config.toml
n_layer = 13
d_model = 160
n_experts = 192
experts_per_token = 6
d_expert = 32
d_shared_expert = 0
activation = "squared_relu"
moe_layers = [1, 2, 3, 4, 5, 6, 7, 8, 9, 10, 11, 12]
router_score = "sigmoid"
normalize_top_k = false
routed_scale = 0.816
balance_loss = 0.00337
balance_bias = false
router_noise = 0.05
n_groups = 8
groups_per_token = 3
init_std_router = 0.0104
lr_router = 0.00154
vocab_size = 6479
norm = "rmsnorm"
norm_eps = 1e-06
tie_embeddings = "early"
optimizer = "muon_variant"
lr = 0.00983
beta1 = 0.95
batch_tokens = [32768, 65536, 131072]
seq_len = 512
train_tokens = 403600000
steps = 5389
dataset = "wikipedia_en"
Below are experts of layer 8 (counted from 0) of a mixture-of-experts language model. Rows are named router (the router's row for the expert), up (a neuron's input weights, with its number), down (a neuron's output weights, with its number) and show model dimensions 0-159. Each number is 500 + 25 x the weight over its row's rms, rounded and kept within 0 to 999. Numbers have three digits each.
Before each expert's rows: a language model's description of what the expert responds to. This comes from a sample of Wikipedia text that the model never trained on.

# expert 41
It responds to: First pieces of split lowercase common words after articles or adjectives, such as sh|ops, sp|onsors, sp|inal, inc|ubator, p|edestrians.
router:506471510508467529471503479559498454490498491526520532520473489493523510511462477513513520530504481468551463490570485519490483497510531520547491485533486477515474515455517519454464472480469470477523526513517503482491494475484499490516505483516473526497496535523528501525507478461497500498518464491466473520521478476472504496502552523453511498496487505468468506543478490551522539480471526519507469522495437471508498500501484493505528516503502556480492529539494552492509444490509502
up1:502497514503487511523473514492476491504476557531509483556476478517492522512484507499493500451497471511493502472452483494514457484505508522468536464517503490531556527511488477478532488453456476470460520467513459517486526492491521477539492475480462505466488512478504513471524466508512484491492492472473474462485501443521516479496484456496514509481502436481493485525483522562509544490513504486483447467477493511492478479436463519522507511495539538501515517500531518501550509501492502
down1:423471462477488533484547476489498495484462470462509492488506492496502497512550499503485453476496512528514492511513490531515471533520464538486501525442485520492499503525517530497516463515484518485498482546475494519475517495522467476468493513504523504517522525498540510541488507527477527483527462526536490506490522576499485495507475482531531515494524509512492510501470476472530489503469480492551544510521510507468485539559543539472543519486495527483468511491502464468497482529502513

# expert 45
It responds to: Prepositions like of, from, in, into, to and with before a noun phrase, plus name pieces like am in Bahamas and Uttam.
router:465479509516495546480542485526503494493433517487481533483538494536519529530508525492491477489530490481520478506506505542496541496479524484501480496508533528468480512436486514493476463531505463464471481512532516504543505479513508526524478501499507509500516529481524489481516435530512487477473473488501495561501516463486488485486495476473574504472477480480512505511481499532526510507462491536510474507504513494453494458508499525506567511544501533454496484506529536529484493495538499
up1:458478484548513514455486532503519475480488519504545521474505506560506508535511515475528549511501476485529507505495525467509483496524486482457473542499514514501493531497463481492489480537477522497505502495463499510532537522490469534486480498504530517470464552533477490524505466499500509467484506487496534576495482455492491486515489476499530505482478483442463513450482519507503491493447533482524526524486518458470494445529479503512537511487458493492498485518517508477462481496491458
down1:464525510496560480480470531491533513530515478498480512502507477474489434489485470518467495485500517510499493478511471490477489519487505516491472501458524437531535524508523507492478471465501559544521478533518462545478516550541494480446493511489495468528521524559461500530507527525516530510512535478533492508476493493522532550508489545470509469466509493510492532487515478460491494496486501482532514508548530511505509512496534514530509469539486491525480486498491502455510512511515523

# expert 23
It responds to: Final pieces of surnames and proper names before 's, was or a comma, in biography and sports text, such as Feder|er, Lar|sson, He.
router:475522464466513523481571476489518462526505508508511505471458533540557536535485522508526501535459517508517507489471479501519512495462528528488508522498533475466500498468512485528478495527488472471512515489470497502513537485541507513503515546513492484489490484518542451523501488501524521512524509469462508529479533468503470504470525478477534532518479516501466520482481461550522506504460507516553439513485517499485503532511518516479511521560537505492494466500518488488513502459520534
up1:528555449530449481523516488487514503512492527494558526501527505514515513500481476495482489510482488529486543491515516464490497517464485475487529493462519495536498534517512515522502542517518482527529523462529500473494499459557517489518506510484525501475494508519486482558486521490499502512513511521435558519518526518531519512486474468487477520503499527468450523555491455478521501483520514503474576508535529498503488499467537504501457495525494490493513474507495540456513523492527496
down1:486483533492554474454566526467464594510501499495517459546508510464484480518532491504534467532469505522526517547500544495508506480481515487517488514513495506503502496514487562529486489497486468423519460505489487497489515477545499491424505507492473506508474480530510473505497498491475478484493502468504486529495519480479472507476522506495512484508468489500496459467485495514538503493507531490537484486476491516496502480494481479498508512504470500500555527479527469517525514506502550

# expert 1
It responds to: Given names and name pieces in author citations and biographies, especially after a surname and comma, such as Nicholas, Andrew, Jr.
router:504461486478515516464562488518505477511467501500488505468528472544495513529531535518488525545504507488513452567534497495478472494526496510495491524510549481483497514480512483515447489540527478496513524497459506449511527526540514501501513526491520454471502494479485507487483497479515499500559467479507504531521485518485499494465483467492502492468499544500496549491512487575484539479466512516505450503473525460537509533528522509492546516504512506477508491515559515500501498476504521
up1:476499496546480539480489523468497488477524512526510533509513469510470518504491515505529485501496463473525468523514477486481514467444491522474470499546499499492476489489521501538459478474488510508510501458469507475492497527512498519458506441547492445533492520481509507518468486481542505521524561504510535514536492515477473499509456520513534477485504528536517514477473511522499517507481496529516498513469501515484517512527540504555503474452521470492438448530465485455493515490513543
down1:490560556490535485491482523545525525510514489492484547482429520483513491489472436489498521476513535520516505490484541488520524531534535517475488493484474528501503506487477477484504500503492485525482477519488532503513509486500502518532493489445508529505535505499507462498554527522501494511513510479463429475511488483504504505528560517495510499523494515550488484514510506481490475519509476499463516493496513516491507461456453517462470472493507460465512501502519549557483512530459490

# expert 2
It responds to: Short vowel-ending pieces inside proper names and technical terms, like Carib-be-an, Met-e-ors, Real-me, often in aircraft, computing or game text.
router:444497523471515499525522456486553500508488494500509502453511521522565521547487501515508526535475490467508517493472508545523503508467535523506507537504520465523522487502500457492462477500483515471508502521452488510497570477519529515504491502517521489500543504520514515512530519530544525516545515492495477563457486455505483506469527473504521528527507523534494505512529488523497532503503513519540469555508498499492498493509486547548555507518495510485524526510513546498521493496503523
up1:507456491504518474518521500495504511483432503541545507497478511550521518508490508479503508542497534496503537503526473478525493482462501479528487531472500495501534535483528493453464523456451530472520460500480495519513448478500502508499482503523526483499516477493513510510508504507512497482519531480479528472467509523496513496468483494492526500499493508511465560515467499502514463503476480550464489488548597485471468464521493451493503505486519497489458487477532509469520449500511481
down1:481481501493470469520517456492502526505475481493531466530528489516536494485493519466484493515522524505458492483504473483495476500478476487458516502569471516498534502460465509474525545500487475448477464476472489444488529515511479563486478496502502500530526488461477509481541493486532501462522544549464516508492492505502538503483511451451522520528515476472522471458474533497498483503474477496488520488491475522483533500495500502518541493476501483500483513495494528537470551518498445